config = dict(
    hidden_size=256,
    moe_layers=[1, 2, 3, 4, 5, 6, 7, 8, 9, 10, 11, 12],
    groups_per_token=2,
    norm='rmsnorm',
    learning_rate=0.00277,
)
Below are experts of layer 6 (counted from 0) of a mixture-of-experts language model. Rows are named router (the router's row for the expert) and show model dimensions 0-255. Each number is 200 + 30 x the weight over its row's rms, rounded and kept within 0 to 999.
After each expert's rows: "comes before" lists some tokens at least twice as common just after its tokens as in all text. This comes from a sample of Wikipedia text that the model never trained on. Tokens count by the router's weight.

# expert 47
router,304,240,217,172,193,181,221,198,181,186,193,239,209,175,206,188,215,165,223,170,243,199,210,202,182,205,134,167,160,202,167,235,191,168,214,191,195,189,229,262,183,172,252,278,202,211,225,152,199,168,185,223,203,213,191,182,211,198,220,222,209,207,219,240,249,241,153,193,188,173,228,183,165,198,212,158,185,159,171,264,241,172,193,260,158,194,202,183,198,159,175,202,209,178,171,209,245,150,211,224,206,234,225,253,259,193,232,203,143,199,231,198,211,203,182,164,221,175,180,193,223,179,189,124,209,207,174,191,221,179,211,109,173,215,205,155,144,200,150,137,196,200,208,209,184,220,179,243,235,178,180,148,263,199,216,236,193,221,169,193,202,270,176,234,183,194,178,147,193,212,167,177,208,214,214,206,153,206,171,264,245,233,216,226,133,217,202,161,247,245,170,176,238,209,210,187,202,229,154,205,173,162,190,176,243,230,186,214,220,193,224,191,160,191,218,206,218,199,175,176,170,232,199,236,220,246,164,200,237,191,240,188,238,229,193,219,172,206,231,193,161,214,230,197,229,188,156,226,185,234,202,158,198,193,239,213
comes before: " the", " a", "  ", " 18", " 1", " his"

# expert 50
router,162,249,180,184,193,241,226,186,202,206,203,220,168,161,237,221,214,211,203,213,245,210,222,256,188,173,228,203,223,236,202,228,250,222,200,240,215,226,180,156,277,189,273,157,195,169,268,191,203,198,188,224,280,230,250,168,254,212,239,196,191,186,178,194,240,223,227,206,180,213,209,218,282,184,204,225,250,178,183,199,228,235,193,149,188,158,183,171,227,199,233,152,161,220,172,211,227,176,235,236,227,187,195,201,183,280,195,189,224,214,192,168,186,224,233,173,209,176,173,201,192,196,176,228,199,208,192,207,208,196,175,183,214,251,208,246,221,202,181,254,195,168,268,148,175,212,173,193,184,199,223,188,193,234,194,263,207,253,151,224,191,175,219,161,169,214,210,239,190,190,171,229,229,185,181,127,239,178,157,207,158,227,184,255,183,224,226,273,202,226,259,243,189,166,182,162,226,201,224,176,191,203,163,161,190,159,229,229,220,222,241,219,209,204,215,167,216,166,221,182,214,165,202,184,218,224,187,178,150,197,183,214,254,210,198,188,174,226,209,233,219,150,177,235,158,200,201,219,273,194,180,166,216,226,200,139
comes before: "=", "-", "|", "The", "In", "M"

# expert 42
router,160,193,187,161,211,194,187,182,233,180,191,197,186,168,216,223,201,273,221,219,171,220,125,193,158,224,223,171,205,224,162,253,223,197,159,237,203,198,200,267,136,176,208,253,191,219,161,220,186,194,189,198,267,215,173,149,196,218,230,194,191,216,162,201,180,197,244,205,165,206,230,196,153,199,188,200,237,191,163,229,213,185,197,256,183,183,171,193,212,128,230,163,161,225,269,205,212,218,157,222,196,160,158,207,218,181,194,220,165,197,203,164,184,193,137,196,248,217,209,206,197,199,198,183,261,203,190,270,217,234,204,231,272,224,178,214,231,157,206,183,196,129,218,259,167,207,190,229,189,211,219,240,237,153,173,187,199,222,195,225,212,162,201,178,229,176,200,161,226,205,225,229,147,198,218,240,166,168,225,228,193,247,178,160,185,169,190,148,257,199,201,257,220,212,219,216,160,176,185,223,190,136,211,217,161,197,251,229,167,231,224,175,180,252,226,186,226,182,207,215,187,194,163,191,219,191,263,233,283,231,166,202,214,144,183,189,208,204,220,220,189,216,183,231,204,204,228,210,174,265,184,155,235,221,216,193
comes before: " |", "–", ".", ":", " was", " is"

# expert 22
router,256,216,276,146,214,149,197,182,225,220,165,233,206,213,239,225,250,175,211,226,204,199,196,221,200,218,181,205,180,156,217,187,212,201,188,189,220,227,202,243,179,191,181,243,180,171,167,147,215,183,180,227,235,202,188,223,125,205,212,218,210,242,216,201,192,224,141,217,190,186,198,208,179,163,162,188,270,189,182,205,273,238,206,222,239,217,187,226,230,222,191,235,193,193,163,231,215,194,201,225,232,211,161,229,150,211,194,193,226,189,204,226,181,228,217,258,192,175,215,218,223,166,193,194,175,196,145,168,206,170,210,140,151,211,194,209,217,179,180,197,243,175,210,192,129,188,233,250,191,284,208,125,195,205,222,148,201,187,205,214,183,196,169,191,216,222,166,158,202,183,172,171,241,237,171,219,195,282,204,266,168,237,177,215,149,206,273,186,178,184,203,162,218,135,211,187,197,151,150,218,198,220,154,174,205,196,182,191,228,209,219,229,186,202,160,170,233,183,236,186,206,235,188,223,202,232,169,205,209,165,290,240,144,232,185,222,214,191,170,226,155,228,209,175,186,189,203,201,217,223,149,221,191,212,200,128
comes before: " the", "  ", " a", " \"", " 1", " —"

# expert 44
router,196,195,219,184,225,238,240,189,174,195,190,225,166,206,202,196,182,115,186,184,188,238,162,173,173,185,198,202,158,175,173,197,179,187,172,167,160,184,204,250,227,177,188,245,261,229,200,196,261,227,176,213,142,150,180,162,92,213,197,198,178,180,236,134,192,130,162,186,173,155,230,237,208,145,240,219,207,179,200,205,197,201,195,286,205,194,213,199,231,234,205,236,196,182,130,269,231,207,137,232,200,176,203,208,238,185,181,194,156,220,225,186,170,201,169,175,174,187,217,143,204,205,176,185,194,191,221,187,176,173,169,209,153,225,191,170,175,190,175,203,200,237,179,215,220,250,207,187,204,205,188,208,216,225,154,210,212,210,242,187,162,188,198,186,198,210,183,188,243,207,256,270,202,181,205,188,208,195,198,219,223,206,235,226,190,210,231,177,204,179,143,198,226,212,191,166,228,212,197,194,211,179,191,188,145,152,219,257,217,253,230,242,175,200,208,183,192,188,238,169,165,217,136,154,200,225,194,162,194,190,270,240,261,197,222,145,237,174,209,208,177,279,185,188,261,174,205,153,207,204,199,208,174,189,199,175
comes before: " the", ",", "|", "–", ")", " as"

# expert 21
router,176,146,242,187,233,136,239,194,214,192,175,237,174,251,241,192,168,169,224,165,215,189,201,188,211,141,192,167,199,228,188,233,216,247,202,210,224,159,188,218,144,208,183,210,229,252,185,209,228,166,193,171,278,159,212,207,185,186,229,189,167,193,247,167,161,181,194,151,195,219,217,222,240,219,204,226,227,163,204,198,186,265,196,173,165,194,188,139,158,194,251,215,154,206,182,244,194,212,266,195,224,223,224,185,244,159,171,199,271,216,218,194,164,245,144,149,164,187,215,136,213,195,211,229,219,176,215,202,164,180,197,252,205,229,179,239,204,166,217,207,209,215,214,203,183,189,220,196,215,210,212,194,140,189,202,153,180,163,223,168,214,208,206,151,208,214,159,171,222,227,217,129,237,170,231,177,249,216,224,226,213,213,185,220,236,245,207,172,226,188,209,157,196,140,206,161,235,157,253,217,231,274,207,185,209,181,232,181,235,237,197,185,205,214,174,187,209,179,115,185,191,207,238,188,235,227,232,187,234,152,175,175,233,199,193,151,131,189,209,182,233,253,209,188,175,194,222,187,162,181,168,208,175,228,207,208
comes before: ",", ".", " |", " (", " and", " in"

# expert 26
router,203,158,215,165,192,99,241,201,191,209,195,206,133,233,167,208,213,215,186,185,182,214,208,180,211,278,218,191,197,192,228,172,221,159,158,240,187,209,217,167,180,163,178,226,184,142,240,147,183,182,191,151,168,185,202,159,205,136,216,178,224,137,183,193,204,171,216,196,221,175,223,220,224,206,257,221,172,262,195,208,212,179,187,239,218,222,213,163,144,195,182,271,181,163,247,176,202,218,158,198,208,141,179,184,174,182,204,193,212,179,202,184,239,219,106,162,208,191,196,181,176,188,174,215,209,184,189,159,173,215,197,113,169,189,208,223,163,207,188,220,191,194,172,197,270,208,240,203,191,229,235,199,193,240,246,142,204,191,248,201,163,158,177,178,230,210,205,206,194,205,221,154,163,195,203,213,166,165,201,191,202,215,266,205,222,228,152,237,197,178,191,276,233,258,244,166,245,219,190,184,199,221,210,198,174,190,207,177,220,228,233,204,198,187,193,222,158,186,174,222,186,180,235,257,209,197,270,209,180,199,153,188,207,217,191,194,207,200,183,132,191,152,223,207,249,215,200,195,196,149,200,190,149,168,187,249
comes before: " of", ",", ".", "'", " =", " in"

# expert 10
router,217,148,233,168,218,202,222,187,161,260,159,209,198,284,175,186,158,199,184,166,276,182,265,185,228,215,186,175,222,214,231,182,165,154,181,241,243,181,223,194,160,231,181,199,180,138,205,179,200,169,186,234,212,164,197,209,141,170,188,160,154,156,265,172,177,192,236,175,174,206,252,222,206,159,216,191,222,228,155,228,241,207,194,237,211,191,179,192,195,173,227,211,201,210,182,207,229,213,172,195,226,158,222,175,243,204,248,230,212,212,217,172,234,224,212,171,200,201,195,160,214,170,195,175,248,189,182,275,209,253,200,188,194,214,153,155,210,194,140,192,233,217,222,202,225,209,225,213,172,224,169,217,200,199,235,187,221,190,206,231,156,234,191,195,232,216,186,150,191,208,228,198,180,151,259,227,180,249,170,238,177,254,157,222,137,179,247,173,201,163,160,164,197,242,160,176,204,197,216,212,146,271,214,194,220,210,240,238,226,234,212,209,170,187,151,215,195,205,191,297,170,187,209,187,202,226,217,154,196,211,201,199,192,214,183,147,192,193,242,174,229,255,196,207,201,236,188,191,216,225,183,221,123,204,186,211
comes before: " the", " |", " to", " a", " by", " in"

# expert 8
router,160,227,276,190,218,181,206,205,173,230,187,227,246,223,212,221,189,181,158,164,150,199,185,173,225,261,197,302,219,212,241,207,230,255,199,190,190,186,166,179,216,231,217,201,185,200,182,207,174,167,148,204,184,161,175,135,303,228,159,202,235,220,204,183,182,212,203,149,165,197,210,199,230,255,212,229,223,205,229,170,175,197,202,179,192,149,187,212,198,241,206,257,228,212,164,251,217,187,218,214,177,223,197,218,182,211,203,222,159,160,222,181,242,218,196,213,176,187,190,178,195,146,211,253,185,167,169,213,224,209,182,186,163,205,213,241,260,182,205,264,220,182,142,200,205,201,221,227,226,214,188,144,196,210,202,204,172,228,239,233,193,235,199,200,182,220,190,186,189,207,172,238,167,198,262,230,240,239,230,152,195,256,165,167,175,248,189,193,234,154,174,176,192,129,220,194,216,195,207,186,220,256,210,204,231,165,221,221,215,203,206,196,193,204,200,175,202,170,173,152,237,213,149,176,200,190,266,273,174,223,134,224,209,171,181,179,218,201,184,240,135,214,189,210,230,178,218,194,174,199,137,213,256,192,215,193
comes before: "-", "s", "  ", " %", " Votes", " season"

# expert 4
router,252,241,251,183,197,146,252,232,194,184,235,198,136,305,249,186,210,167,197,184,206,195,211,170,241,176,199,152,221,178,200,283,180,221,183,188,221,199,231,216,167,239,133,270,215,201,254,226,233,177,160,236,157,183,218,217,161,217,208,150,193,257,248,176,208,187,175,171,240,186,207,183,224,232,222,246,245,149,199,197,189,184,216,230,224,218,185,211,212,243,216,220,214,190,205,244,236,224,214,251,206,244,190,233,170,244,183,187,223,198,242,187,198,210,193,164,227,193,136,181,189,184,184,195,223,187,168,213,183,209,173,239,192,197,161,246,216,185,146,185,206,206,178,190,153,180,181,203,160,257,191,210,182,230,215,182,205,214,224,247,169,181,200,168,207,189,189,190,225,219,221,174,232,170,199,163,253,283,152,217,131,200,257,200,199,167,224,176,249,214,233,146,200,162,225,184,233,164,197,181,177,228,203,178,217,165,212,252,180,215,212,212,193,168,213,246,166,199,211,169,210,211,247,171,187,234,232,209,184,188,209,234,212,197,206,140,187,204,233,228,148,227,193,225,179,179,177,231,225,214,169,208,151,187,218,197
comes before: "\n", "-", " a", " the", "  ", " 0"

# expert 7
router,138,177,169,169,206,198,234,185,198,243,175,223,159,176,184,123,234,164,177,241,256,221,202,176,171,208,217,227,230,170,196,146,233,225,193,208,221,196,188,237,141,203,164,205,194,235,198,154,207,249,189,217,149,197,218,198,184,178,179,210,220,129,177,211,146,161,107,195,160,224,236,218,194,195,243,178,236,202,212,169,157,211,179,197,210,196,217,178,234,150,220,167,186,260,164,247,231,218,173,228,200,212,230,254,232,197,216,181,238,203,195,199,191,227,176,190,220,205,245,257,224,176,159,219,200,208,191,188,252,214,165,241,166,183,191,207,208,183,156,226,200,185,224,215,220,189,162,206,212,221,268,190,209,195,216,149,144,211,184,181,172,182,182,197,188,251,188,189,171,150,180,254,233,249,242,158,140,216,180,262,194,141,157,180,167,175,214,108,234,152,178,183,200,182,221,195,209,214,190,199,187,198,178,186,159,150,223,253,199,188,202,194,192,193,204,184,152,241,189,234,193,192,192,223,169,209,217,224,231,212,222,197,227,135,199,156,184,195,250,190,191,158,216,181,165,217,188,218,174,208,168,237,208,206,225,249
comes before: "-", " to", "ly", " by", " with", "d"

# expert 3
router,214,246,191,155,229,207,204,181,182,237,199,242,148,230,222,229,213,199,211,204,194,183,248,197,198,188,225,189,219,235,220,222,201,203,189,208,185,223,253,228,193,170,206,191,185,205,265,220,163,215,218,250,186,193,196,225,201,274,222,216,204,241,193,241,229,160,199,181,199,160,199,196,210,191,207,224,220,151,191,245,216,127,176,211,183,170,231,178,243,149,165,175,166,222,208,225,251,211,147,192,197,184,175,215,265,206,140,185,251,191,203,206,180,215,180,186,175,189,177,142,204,157,174,163,229,228,186,160,189,201,186,183,206,212,215,226,155,201,191,179,203,132,217,205,215,200,248,260,224,293,210,224,172,236,200,184,225,211,205,236,180,290,211,180,182,199,197,194,179,214,186,294,159,222,153,172,175,233,264,204,234,214,209,200,197,168,222,145,228,194,202,122,195,175,246,167,210,189,202,167,222,240,203,207,201,212,212,180,228,234,254,196,157,179,218,202,210,195,177,279,210,205,222,213,175,229,208,184,236,191,290,215,212,217,188,240,197,227,191,258,214,155,202,255,246,180,239,220,186,161,218,186,187,218,210,220
comes before: " a", " the", "|", " an", " \"", " been"

# expert 32
router,155,194,208,194,182,172,258,195,168,227,166,188,217,219,200,188,200,173,237,200,229,209,232,158,177,198,205,172,185,197,240,184,194,199,170,225,218,182,195,192,186,227,179,276,154,218,211,224,231,185,176,182,142,187,168,162,143,179,241,240,168,162,198,167,199,148,150,213,209,206,200,207,184,258,166,209,200,167,200,247,203,229,183,126,276,169,175,187,156,193,224,218,241,202,242,211,278,172,236,209,165,288,214,148,183,197,175,197,193,200,235,229,205,218,169,213,161,254,164,180,193,227,176,214,200,215,174,158,181,207,173,150,178,255,188,196,174,167,180,179,197,229,195,197,184,216,226,178,204,180,129,158,231,183,211,220,180,194,193,193,178,178,187,230,224,202,211,185,246,220,236,137,197,205,246,181,197,239,177,256,275,170,214,177,168,252,154,253,130,181,178,141,180,182,213,199,209,231,232,201,155,201,239,221,185,193,183,237,204,179,225,211,221,170,205,186,226,174,187,215,154,197,171,171,204,209,195,184,175,147,206,207,173,211,192,232,268,180,186,235,210,234,216,210,167,184,186,183,170,133,180,222,132,174,207,221
comes before: ",", ".", " and", " (", "=", ")"

# expert 55
router,205,227,188,213,202,154,190,171,209,224,190,215,168,178,256,170,206,166,250,250,195,229,204,162,161,179,213,189,164,204,214,143,161,169,232,216,200,194,172,243,256,169,185,229,164,201,183,129,179,216,184,236,233,192,158,224,187,150,211,200,217,132,236,180,146,190,186,203,197,180,201,233,187,252,189,166,178,193,192,179,176,171,175,271,224,269,230,169,176,164,219,174,172,193,178,215,199,187,134,176,207,218,182,210,225,196,283,188,211,181,214,216,204,212,155,222,238,162,206,188,208,159,192,182,219,210,179,177,232,216,167,180,180,192,187,236,240,166,191,250,203,221,211,166,189,202,278,206,181,175,184,249,192,216,163,215,180,196,183,197,266,132,182,224,203,240,168,124,168,244,210,147,218,188,247,204,157,188,150,278,215,177,180,176,205,190,222,209,202,221,252,153,178,204,213,233,183,218,171,208,206,191,179,167,235,237,200,239,216,114,216,167,200,214,226,183,244,191,229,173,224,213,242,206,228,231,198,206,213,208,273,249,215,158,195,193,194,207,201,225,176,229,238,222,204,199,196,216,178,254,197,224,227,223,222,240
comes before: "-", " the", " a", "l", "d", "t"

# expert 51
router,187,203,177,178,199,153,217,178,184,199,203,243,167,199,205,173,265,178,173,200,203,220,214,172,197,172,181,226,208,193,222,160,201,206,219,231,250,212,184,192,207,219,115,165,184,225,209,273,171,273,173,199,155,190,222,139,223,236,220,184,204,167,151,203,175,184,145,188,180,215,200,208,128,256,182,218,146,205,211,282,167,220,223,228,195,269,176,178,192,171,192,173,205,232,196,173,219,170,212,269,228,208,202,214,207,174,171,154,166,237,216,197,216,216,204,205,265,192,128,224,194,208,205,228,190,223,180,133,202,203,189,224,268,168,192,166,213,205,153,183,234,225,234,199,211,164,295,185,204,241,124,241,192,171,222,177,188,224,248,233,221,188,168,254,202,252,215,182,229,180,192,190,173,151,205,220,212,278,157,225,196,255,171,209,216,221,179,180,207,213,176,195,226,221,142,152,190,170,229,161,187,200,186,199,187,244,184,222,190,218,198,170,232,154,173,227,193,212,209,184,175,189,170,199,176,264,208,180,163,219,203,177,193,163,185,234,184,169,169,169,226,192,228,190,205,190,205,229,181,192,216,216,209,191,201,224
comes before: "-", "\n", "|", "\n\n", "per", " was"

# expert 36
router,208,174,184,188,199,221,173,204,194,255,191,142,173,164,219,211,274,202,196,201,167,213,85,183,161,216,220,190,246,176,150,180,210,173,157,242,212,171,228,162,213,190,194,160,200,137,171,134,272,232,193,206,273,194,237,163,194,183,201,218,193,136,195,222,192,250,178,214,198,188,211,186,131,170,237,139,237,232,184,206,199,198,200,236,262,175,211,196,166,173,206,188,205,225,184,197,212,178,250,203,235,206,169,231,144,210,170,218,236,203,224,182,221,169,231,146,190,197,220,240,190,199,205,195,226,187,205,198,171,184,153,259,180,211,189,207,215,212,181,223,201,198,105,214,211,204,246,205,219,176,139,228,158,160,209,207,197,245,225,261,192,161,198,218,231,209,218,207,215,201,177,222,196,207,171,146,261,230,226,201,199,224,188,155,217,194,239,185,167,210,161,149,238,172,222,180,193,201,203,207,185,253,218,202,229,189,144,162,196,201,202,211,217,171,245,182,223,181,173,144,183,193,229,209,168,198,256,254,185,196,185,183,133,167,232,175,212,198,184,212,173,202,188,227,182,176,228,207,214,175,176,181,146,191,213,222
comes before: "=", "|", " |", "\n", ")", "\n\n"

# expert 2
router,195,127,176,198,225,235,206,190,182,212,221,182,197,199,193,188,166,197,245,217,212,165,213,200,198,234,201,179,190,193,262,205,188,157,184,225,222,179,239,165,176,159,184,229,186,194,168,207,232,197,152,148,148,141,177,156,141,209,225,212,156,178,180,143,187,163,205,192,220,205,200,238,165,214,204,234,218,186,211,189,193,203,210,236,258,215,207,174,259,209,209,208,192,155,220,157,180,148,159,211,189,204,198,170,181,193,161,182,233,172,209,203,185,182,140,148,181,204,169,192,200,194,209,216,226,187,258,181,163,221,187,176,149,187,181,221,175,206,224,213,228,194,182,227,253,173,252,212,181,181,227,256,167,167,203,223,133,203,215,166,207,177,186,181,173,167,172,170,224,190,218,197,247,209,219,262,168,233,184,236,242,134,209,197,192,206,176,187,236,201,120,158,234,172,144,189,135,135,177,202,146,176,184,237,151,146,208,220,261,180,173,191,252,168,198,175,215,164,196,167,148,217,221,225,227,242,180,181,215,245,181,223,251,187,147,225,212,170,186,206,251,204,221,195,222,169,206,220,182,149,194,222,142,159,192,223
comes before: " of", "s", ":", "e", "1", " for"

# expert 35
router,188,150,226,157,269,180,221,183,191,245,189,265,188,244,228,171,145,187,192,196,208,217,204,180,220,201,211,193,201,153,177,169,181,187,138,213,183,169,189,256,155,214,158,181,178,179,202,193,205,201,210,198,174,211,216,197,135,204,242,185,160,208,226,187,260,178,188,194,211,147,201,208,213,220,182,221,159,186,174,199,196,164,197,195,253,188,211,160,268,192,246,246,219,173,225,193,210,159,157,247,175,217,191,209,143,225,188,196,188,180,212,204,216,209,213,233,146,255,175,200,211,219,193,224,213,199,206,167,170,205,201,193,133,175,204,156,140,214,198,212,181,238,198,214,257,148,249,227,206,217,246,141,236,156,225,159,188,192,188,229,152,147,230,227,237,231,208,180,193,212,260,207,168,233,170,198,273,222,202,199,194,184,229,203,231,241,197,168,183,203,175,141,183,177,184,156,228,175,219,190,174,248,212,250,234,190,180,205,188,232,205,226,202,271,220,187,191,197,221,171,179,198,210,181,180,261,195,158,153,198,175,273,177,197,208,199,223,170,235,153,185,245,202,205,261,218,196,179,203,107,170,221,188,195,204,169
comes before: ",", ".", ")", " and", "–", "%"

# expert 52
router,163,111,232,226,191,158,199,205,191,189,205,176,186,207,162,199,183,171,229,221,272,186,207,178,216,272,218,148,213,179,242,221,256,166,180,214,210,181,182,155,187,195,228,224,203,202,273,143,211,192,207,234,189,222,207,167,184,160,185,224,214,174,221,144,214,146,198,204,235,212,228,213,152,161,210,208,225,187,186,211,218,182,207,224,242,170,224,222,229,234,189,165,199,208,274,236,251,245,184,160,219,154,186,243,182,153,197,197,201,200,198,199,184,158,251,139,197,250,208,189,218,173,201,192,198,186,224,178,171,179,184,150,163,226,198,213,200,182,216,176,201,237,257,215,208,215,165,213,167,152,195,271,223,235,184,187,217,229,184,178,282,195,213,247,158,211,194,176,237,244,221,263,113,188,256,195,207,196,194,252,218,182,205,194,104,202,213,214,171,198,155,198,178,173,203,170,212,230,176,214,182,225,161,209,188,211,187,187,202,240,217,222,179,205,197,172,165,201,151,232,199,198,263,229,205,251,212,248,186,211,206,191,185,225,182,205,185,171,144,203,220,220,209,200,181,180,205,223,193,133,225,172,157,184,232,192
comes before: ":", "=", " of", " in", " by", "ed"

# expert 19
router,181,205,269,161,199,175,205,184,173,238,154,207,165,187,211,171,215,183,216,207,220,211,248,220,195,210,197,166,167,234,163,156,230,186,199,170,208,177,193,174,162,235,190,239,194,210,194,173,162,257,186,214,189,222,191,194,173,180,189,179,199,168,204,147,172,153,197,213,186,174,206,245,203,193,211,209,182,178,205,204,206,199,192,193,239,217,235,232,205,177,211,244,191,210,180,280,226,212,132,196,231,246,246,171,184,246,258,179,220,169,186,210,204,178,135,110,220,188,192,214,159,156,193,242,189,230,277,184,228,262,204,243,156,199,168,230,208,199,187,206,224,239,221,207,202,192,259,221,202,189,186,213,183,224,173,134,214,245,205,179,232,204,207,156,297,252,205,230,211,232,205,188,201,122,218,195,170,255,210,213,161,189,196,166,165,209,199,180,233,222,229,184,278,221,191,230,235,181,213,217,158,170,167,241,223,221,220,211,178,241,243,221,196,165,244,191,202,193,230,190,211,228,212,193,191,216,147,146,219,164,208,217,214,237,170,229,236,197,137,175,149,194,217,167,254,173,186,187,149,193,219,233,229,173,201,186
comes before: ".", "|", " the", " as", "'", "S"

# expert 53
router,262,254,223,172,180,247,227,218,189,209,207,196,216,200,224,176,183,198,237,168,205,178,194,227,155,178,151,165,229,154,140,207,236,219,229,135,219,160,192,233,227,177,211,205,206,255,167,242,187,209,162,229,182,188,206,168,154,160,208,173,165,238,209,207,224,174,191,223,176,199,201,160,240,233,189,253,204,192,197,207,227,227,194,206,148,180,172,188,259,146,212,215,214,246,245,215,155,184,222,218,212,217,187,219,224,174,152,182,194,173,201,201,230,161,192,283,204,191,169,227,201,205,216,229,191,170,175,192,185,174,211,242,209,227,197,219,191,230,184,218,244,212,231,215,194,185,161,196,225,170,187,144,173,210,201,196,182,193,230,225,230,232,197,170,267,188,209,245,183,212,155,165,258,274,209,146,255,236,190,179,139,190,202,276,293,198,214,185,175,167,175,173,200,154,198,195,228,186,239,178,171,173,166,203,157,210,215,203,184,165,182,208,219,175,266,202,213,181,262,159,196,221,206,186,187,225,174,220,163,182,248,185,107,225,202,174,186,155,238,175,193,244,197,185,221,212,146,206,197,196,191,230,190,178,220,230
comes before: "\n\n", " The", "\n", "=", " In", " He"

# expert 39
router,208,141,218,158,231,167,198,204,151,244,197,216,155,213,245,196,254,205,249,193,268,209,219,149,223,205,193,183,185,192,171,223,219,181,164,220,204,220,244,208,148,145,159,238,211,211,167,193,174,192,178,232,188,160,170,208,199,217,218,253,171,162,261,188,177,170,177,150,175,154,223,200,263,257,230,227,226,207,188,241,215,264,191,262,225,200,212,201,222,222,218,187,163,165,204,232,215,163,169,201,214,185,180,173,214,227,231,189,161,206,243,204,222,190,145,160,255,249,121,112,197,176,195,183,228,187,231,165,224,229,213,187,179,234,215,195,183,218,189,225,212,180,197,157,237,218,293,175,193,214,252,207,145,207,209,169,192,224,220,161,200,166,184,206,196,215,168,216,173,212,235,165,250,154,194,197,178,187,180,199,218,196,201,200,271,208,222,188,245,217,168,196,199,141,223,195,224,162,192,194,173,222,193,170,190,190,197,199,190,166,238,183,209,195,242,213,195,162,157,168,195,209,229,148,192,198,159,258,230,241,168,224,182,192,163,207,196,206,178,197,183,207,169,241,228,187,244,192,195,181,140,223,157,160,213,220
comes before: ".", ",", " (", " of", "\n", " in"

# expert 23
router,223,109,226,185,214,145,189,202,156,198,202,185,210,225,215,203,219,199,247,188,203,240,258,173,190,249,193,215,178,230,202,207,201,176,207,197,204,219,223,202,140,185,166,239,168,141,177,207,247,202,184,204,194,153,228,200,138,215,203,196,151,184,248,191,187,199,196,162,144,163,259,199,206,223,213,202,220,193,225,250,208,251,192,246,237,173,207,241,178,213,186,202,196,231,211,295,234,222,190,196,216,165,190,214,162,245,198,220,174,186,187,177,232,236,216,137,214,240,170,233,194,218,220,229,195,122,212,172,201,186,206,165,123,243,179,213,144,165,149,163,194,185,211,170,179,216,252,215,179,193,240,211,179,228,229,170,200,235,224,190,175,197,195,167,242,206,171,200,183,195,242,177,214,191,187,155,173,214,208,215,170,207,273,164,182,212,192,187,207,235,188,163,207,190,219,177,187,155,273,230,169,233,212,191,222,210,232,192,189,247,187,218,118,189,241,203,199,165,230,215,188,227,278,171,187,233,209,239,182,208,203,181,176,201,191,182,237,166,185,200,201,221,207,238,210,207,164,159,176,167,114,164,161,213,180,216
comes before: ".", ",", " |", " in", "\n", " and"

# expert 15
router,234,191,201,178,210,141,212,193,190,165,212,182,162,168,181,173,182,219,204,263,202,196,223,177,217,196,226,193,199,234,173,217,224,228,192,127,188,215,236,202,188,212,182,216,214,163,246,149,234,179,253,246,186,171,158,223,205,174,178,214,180,152,194,205,253,178,257,248,163,175,229,204,225,178,180,242,239,227,194,185,209,190,226,212,169,225,209,158,208,244,201,181,187,217,176,190,171,154,201,190,224,239,193,230,191,172,219,177,202,181,178,215,223,244,203,215,257,199,185,225,224,178,175,252,206,227,245,200,217,197,206,203,140,270,181,187,246,251,216,220,236,175,193,233,258,211,187,203,210,236,234,213,135,236,191,181,193,160,212,230,250,151,186,182,203,244,204,198,194,163,201,157,224,185,164,226,255,159,194,217,216,186,196,190,220,267,209,163,230,199,161,140,221,218,210,195,231,195,198,187,217,206,198,201,131,260,216,229,185,142,230,197,155,178,228,212,177,168,143,178,259,231,215,233,166,145,243,177,154,197,132,135,175,171,179,190,198,196,230,223,163,229,216,210,262,197,196,242,185,199,153,155,164,179,227,241
comes before: " |", "s", " of", " votes", " /", "ly"